config.yaml
router_score: "softmax"
tie_embeddings: true
lr: 0.002
seq_len: 1024
Below are experts of layer 6 (counted from 0) of a mixture-of-experts language model. Rows are named router (the router's row for the expert), down (a neuron's output weights, with its number) and show model dimensions 96-127. Each number is 128 + 24 x the weight over its row's rms, rounded and kept within 0 to 255. Numbers have three digits each.
After each expert's rows: "comes before" lists some tokens at least twice as common just after its tokens as in all text; "raises" lists some tokens whose logits its average output raises strongly, later layers aside. This comes from a sample of Wikipedia text that the model never trained on. Tokens count by the router's weight.

# expert 83
router:107108159133117107169125133130162165104129132124148143160118123118164097124150099081111131091128
down0:153125134087122143113136106121108131108162088106167075085091143153131116185148126154124120139137
down1:125143109099082115104167117113184089113079130142134137120113111127143146176174152105118131144162
down2:163122133139156124133133152123146190122150159130093137092150112134123078138110117124110099140155
down3:122144137170149134109098127160172070117098117161125125174123132130154111088127146122080111167089
down4:116151091111118102166122144158180158145101122089093082166092102088144111101167113085112135120123
down5:129102167130132126128112201133107127094128085163152121130090137097155103122120151141124151153129
down6:167083182160114157130142159158168133098133181091132094122129104120144123143092112132160126089180
down7:123074148135135137118128130091112123154185162123127108117141073164126093102151108141152177137085
down8:126172111135125159130154080165161205106137128138113096121091160135125115130127137150142105145126
down9:122153117128133148099108074075125075149104112067142143110148158106117122126125164113130134122092
down10:090163140095133117172138140153094162137118090161151154132126168114122149098156180115094136164176
comes before: "\n", "\n\n", " The", " In ", " This", " It"
raises: "\n", "\n\n", " In ", " They", " This", " Other"

# expert 8
router:136130128127096102149135141116150153156118139154144128138122103093122169124149131131131166106139
down0:142162159087089160082169111170119138160157113100128144123126144167135130143070122095106083154099
down1:113151062151119146130151145119127134105080141136113157100125128094093111138131138137129128145138
down2:162131169094152120125131129094114131105159170079108079117113151131158104156102141141129144114151
down3:093129102082131131081143084130115135118142116171102129100098116153137128126133110136075136141163
down4:137151104126141140142162151130138139148116162105146142139124147118105071078114145090158124111187
down5:127133145132098113112149135140129124139126104095117122178127157123108098097090072159124124172087
down6:177100112131095125166119134095101184124139076171158133130126084119151150104130140126125123111081
down7:106092165191152137116114128160137142180134079158110119094129100150134151117113130097100102093174
down8:174139136162085105099137083065143156162113125154090131144098132130113146061160044143133090143130
down9:151124124118109144125128085135095179081138113094116185101116124170137094101098127168137113100076
down10:161088130170137129120107102090109142126141120120103124123134148085148142152109129118135136143129
comes before: "\n", " | ", " |", " (", ";", " ="
raises: "-G", "-W", "-B", "-P", "-K", " III"

# expert 92
router:121118117136143184120128131176116159157102177129096138079136141132131127120129124158121125121135
down0:116143176180100137179087114154174088131162125098159073133063122103117147137090102108143129134087
down1:158188115159175153179148135131108116100098119114149152127184157143157150144138120098143099090129
down2:107168114135143114100139115153153143130117120131151110135158144121121146099159104129131133141150
down3:135161134146130165131147124110157108109116155137139177110082122158134123189122124163185143123096
down4:099097153115157125103201121149110121069143149142144104133096123137073121094124093172151143157129
down5:124148111167107144157125121140070124151149130111146128128096112150168077146098122117112117119117
down6:118171112101135158104154166130120118140111171151114165118132113127129110104108131149151130128108
down7:115116120118097139143180118142107077133153150157162188117178177123129115115095096122106121108114
down8:112100109099155083111155113102148140107113093132150156151124100092131136151114138149098139142158
down9:095150119098108139132123059163160142157105151124133111107056073154155094107088136102101102159105
down10:140160080161106125094127134106110146135141158146110091131116093118118138103140153112111136132136
comes before: " | ", "–", "; ", " |", ", ", "-"
raises: ".", " in the", " to", " in", " on", " for"

# expert 122
router:124085095117107118143123140147150152110127106152110120152106117083177083101101099124151147105119
down0:147117125119122152116140124116144139139136131102142145181128130142150099098097166081127127117081
down1:133143124100105135148171119139126136125142154101103126139094181128143094158132173120112150114099
down2:127119117151123116090133109085116113144128087175150183102159099121143077079138106132138110129095
down3:137071147141167107169180123101113137095136149089116117107111124101110153144098103122120142117152
down4:140139138117139089139132108116132166135126116080080131152145102119104055145154110152137112191204
down5:169147110171089133112133193140170105109144142154118195147108182126124090129087118112113136139206
down6:154128154146134130151124139135095133085090097143169133102130101121102117118121096107120154152110
down7:117138115131133127176111126098178107198121162101114158143137110099138115145156108131124123163148
down8:109122090095132138121165157125138142133135140155118123162085098145137121159138123141121114156123
down9:158107153161139148121118151142097108106146102131166121093137143131145113088076140115167126139154
down10:088185078120153102091105160159115144140112136141146130148108150095090142091164117088081140145071
comes before: "\n\n", " The", " He", " In ", " This", "5"
raises: " The", "\n\n", " However", " According to", " Many", " Two"

# expert 119
router:156126119100151136108086149101118127160119140183118122138085112123124080175154129161161165128107
down0:132143116149119099153126116103119113115149170143129143167133141130061096116098119153112118127093
down1:126094097142132077075115100130145132097119116139132121174150140109131124166129091149145142087150
down2:111133095129117126134164124093139093168115079126134139177158088135105094184144139132166103143134
down3:137107132079129115186127098113084073124108113109123098145108171144181162181099117131125122133149
down4:127122163134131157123146135108138175158133144118150187140133141100091133106133086142080127139080
down5:103101112100162099133119095127142110101157120129110177140142114150148094142112139124122156148174
down6:112143101140083108129109140120128143119116152110110164122113126096123159122113115163142096107145
down7:129122111154091124117117144159138107115079137137174156151171117158156118128130079115151144097104
down8:124108149077117145143111109121139136138071133111149102100131108138131170099138136149105127179110
down9:141120122152152156131168097093076116133159119116181153146104105093116134104157112112178112125161
down10:204140150096115156136132155104163119162166076124121095064120135130107124088116126137141114102088
comes before: "1", "2", "0", "3", "4", "5"
raises: "1", "2", "10", "50", "4", "3"

# expert 107
router:115075143101130129107113109122119111126147155108135130147117100098168158132118146083107123126106
down0:162138108061145130123137093113124153151157108116120115126150133120105139132119128106153116126139
down1:109113132119090113168141135162107142143094090139108100073094131144159104153108147131130092104144
down2:138155111123153118179143091117107095129091080092161146150115124081086149155129141096126146132128
down3:134150181060132135138125133132163136109100090100118127123149134141090168105124139168155102153124
down4:131134146105119099111099110114093155130122163123181152121078158122134158092168153165123143094143
down5:140137173133135140118104104114159137072148115134132098102124127148161147123165126119102141102192
down6:156089089144139155125152120133150150131161120132146149151111134122130142133099103110146105157155
down7:087153107108081199115126081093078127145159145149127122132135145139086108138147120070085139187125
down8:098146135164148081182111112113155076119080138149111113153114141108106168112097144115128141115132
down9:113144135161101122131178111129098120088134190129097104121128082130100148100089079095137125117127
down10:121167087173137139086107140154109147146105153129100109169143125129131117119129138183150143144137
comes before: "\n", ": ", " / ", ":", "===", " "
raises: " candidate", " U", " win", " W."

# expert 101
router:180074125127123136110106132122141139098096154141120121134097096124121107148142132168124136178077
down0:142121078154125126165133088126107177109124129150115183125143096099160104134122123073173126148132
down1:104159140112142152152160097160112137103088112099103112107093126155131088142117135139112140158151
down2:157161114089081137144117098126148123148119115133103130155096176170126133148106123165125162097130
down3:161161152110117115134125189122104155170104171126097132136104111158168111130122133166145125157124
down4:172114151102106117141157123115094144096130110150152159129168146117096146143130159122098128126101
down5:125134156116133146189153129099126129151118123154081149123112169125081083122159156158164154083143
down6:094115112091089125146075132156122158118173133117119085117108109157142114154172126132112095151137
down7:168118121130107128128151089140101124114116105179125158141087099142093121126099094168120123133134
down8:102132141129116112125126160082163164131083098147173119143080142147118105145180126138159122164121
down9:113096122150134137164111160123092128120109103127128071127137151123151123113110113078138118112131
down10:131126136131158142118111151086162163108155165112126083114125159143115117149105137121131163148131
comes before: "0", "1", "2", "3", "4", "6"
raises: "1", "3", "4", "0", "2", "5"

# expert 56
router:145126163113136157123135166151138138150114117097178114120141109131166113162134095148154128150108
down0:121106094114117060093103135147144162078111163079109110098127116155104141166101135132125178137107
down1:108145104103162170128140147123123114119129132174141121131118104161131104108127113132071118122117
down2:112109129073108128147093159134124110117172094135137095121121106168143140089132119154125113164119
down3:139154149141124129111159127125123078100118145072178141124172088076134081129170109134147164113159
down4:132129108127128125118143119088114126138055091119118128114164179099124133119144124149144078142132
down5:116108118161102112085142086117131122157215122108093127125126097108147144144112089156125107146137
down6:087124102151188135092146159170129152100113115111114124158187150103111122146112091131138159138136
down7:100100129132102160137123118115133148149128111125125141133098129116138150122093113134120112169078
down8:117106142101147137173157164115121145109185097122178136107150126087131125143126120118121147119162
down9:123128088106073165111096134131122129152144107148147111124139117122160153128196123121143097104146
down10:129127107153120129123109129126150159127114189112143165110161133156123162115143139123118101141152
comes before: " | ", ".", ",", ":", "–", " |"
raises: ".", ",", ":", " |", "°", "\n"

# expert 11
router:077118117120135125165149135139166110142129121114149121176122111135151166148119169112120114131129
down0:117089105153141170118161146146115143142104125150144091108098110134110100120116114123089106077091
down1:106071140136124158181097116153104117128099092118163102146096102111094126122170102157162136124146
down2:188154146088192123097140150100129107155093101119074154110091128110134132154119150135148168104175
down3:128112130140105158174089120172163089110143151171073120137116122157110146116125106113116118149125
down4:171130153087141089090129144116127158122134133121144119078144129094142133162080181152167132157126
down5:142128140122095127139147133151114122151109145100126124125127111150153090144094127144156096165119
down6:153177105079116127092131131168120121119122139085146111113160128159094119124158129121122085128110
down7:100136153120127192160134150083178125125143086112161125137094148133109113113108103130135133091139
down8:100120088099143114120125151171154112139123166138100152119138132106165121086131100145156123114110
down9:097131099141129112186133136101139135094136143194126129122149145146119105124164080168125127128166
down10:149108080151155148153097140153105080099098128115109131190093122149107144099156120124141114117114
comes before: "\n", " |", " |  |", ".", ", U.", " ("
raises: " National", ", U.", "'s"

# expert 44
router:135143160127146114117089149104136122173117153162102113115102147116098127191133127159109114155093
down0:122159135141144150116131107117117128084126123135105130119173130131100152131068115084153160144098
down1:132115156117144124168120110121169111130145115157105121127105110128164154175127156128168146146174
down2:150126123137114147125135148137139127143104153130140109129111172053160137107112122081116136110160
down3:116158116137126117121117149153133143136105120158090159150153118172155117138086092175185109108168
down4:150127139056165161152111151170139185152128117101164164087169090162138118118185179150103094132108
down5:152079140160109130114177117115162111095120066140162105109118124144132130104138112083138136145100
down6:133126125107101107097151147136094129110088110163157152156118163154148125110142148144131140141083
down7:150110158128123111150122122126108138113094068148129139119138117110120129124163134111118153142126
down8:085143171111128108147083125133110120128145130113115085104126141146151123151121139154147201122141
down9:123151107184159076087150119144130097135167141149111138110109125122154141136111109110122166126111
down10:121111127147140145144086116166138107138139165120161121190116115133120107156121115106096087130118
comes before: "1", "2", "19", "3", "20", "4"
raises: "1", "2", "90", "20", "10", "19"

# expert 102
router:145150129174134129132129126147136110146126123158135124085163131096088161143126079156114116156096
down0:124129127132122130140129097175149115124133131146090101123127124125128146144106085115152129152106
down1:098130147179163110132156117098100128087124143146108133090142143123124134158127082205145110131130
down2:103141126118131143125122107096124140168123115104126145085123158128155125161148144124142110119107
down3:129098106129159127135116134171154148125106158161145124149103099106137153152091140129100117098145
down4:135126110105129107117152115096093121116089120123155161150114102133147176071105108099141119123176
down5:106129115086141105092155110144119114125121130140139140131144137162100158134158127145155164135145
down6:098122157121091082090134083163121145147146111172114127147118131140094142096150098100157100161157
down7:126128124159121134133174155158114152109151101119098131129116110075080105079144132127095111154104
down8:144179135162141159124117138130085153082135124128128096147110082122098160116111079132136126128114
down9:147139137142114153107140126139170108128151154159127128087173198099124136167152113152135151187138
down10:121122151101134129146145081115121182158146114146102111149089131107180125113142162096099146118150
comes before: " | ", "–", ".", ",", "; ", ":"
raises: ".", ",", "000", "st", " others", "th"

# expert 86
router:124121162121148133101098141106104123172086102183128140129121132126112098168132129146134130142153
down0:125158094151068139108140140143149131129118146137156159176111138136108138098120106091135104113091
down1:120151160161094140164173136119119132122087113140119184193087123112085098090125119110148130106109
down2:140146136123119121123144107088108113126094103115117171098118154109134127128141117151131124109168
down3:110159109142128091096108128137116139155139104098088136119098111136140133147109132147163119078137
down4:129138139097126103129145140099104185141165084122138094134160138127087077155148131121098118144145
down5:133163104104123123111144139109135087147083124161092134129149186138117181128129096139109154129117
down6:126140146132110125118138085167136149148167121176127128145126152147133119165075165108155151091134
down7:132069111120141148089105119174134173133116107147096102108161131143129141115175105144137126137139
down8:113156127146124145162145161095126176117131106122186135076106108126120084176140112156115121144095
down9:115167155141130137159084121142172123102152140142124105096150142082130122130132097138120134093171
down10:121093164151132095115116184111140115172146087152116093145118119081138113077148123101096103144132
comes before: "2", "1", "3", "4", "7", "5"
raises: "1", "2", "20", "10", "25", "11"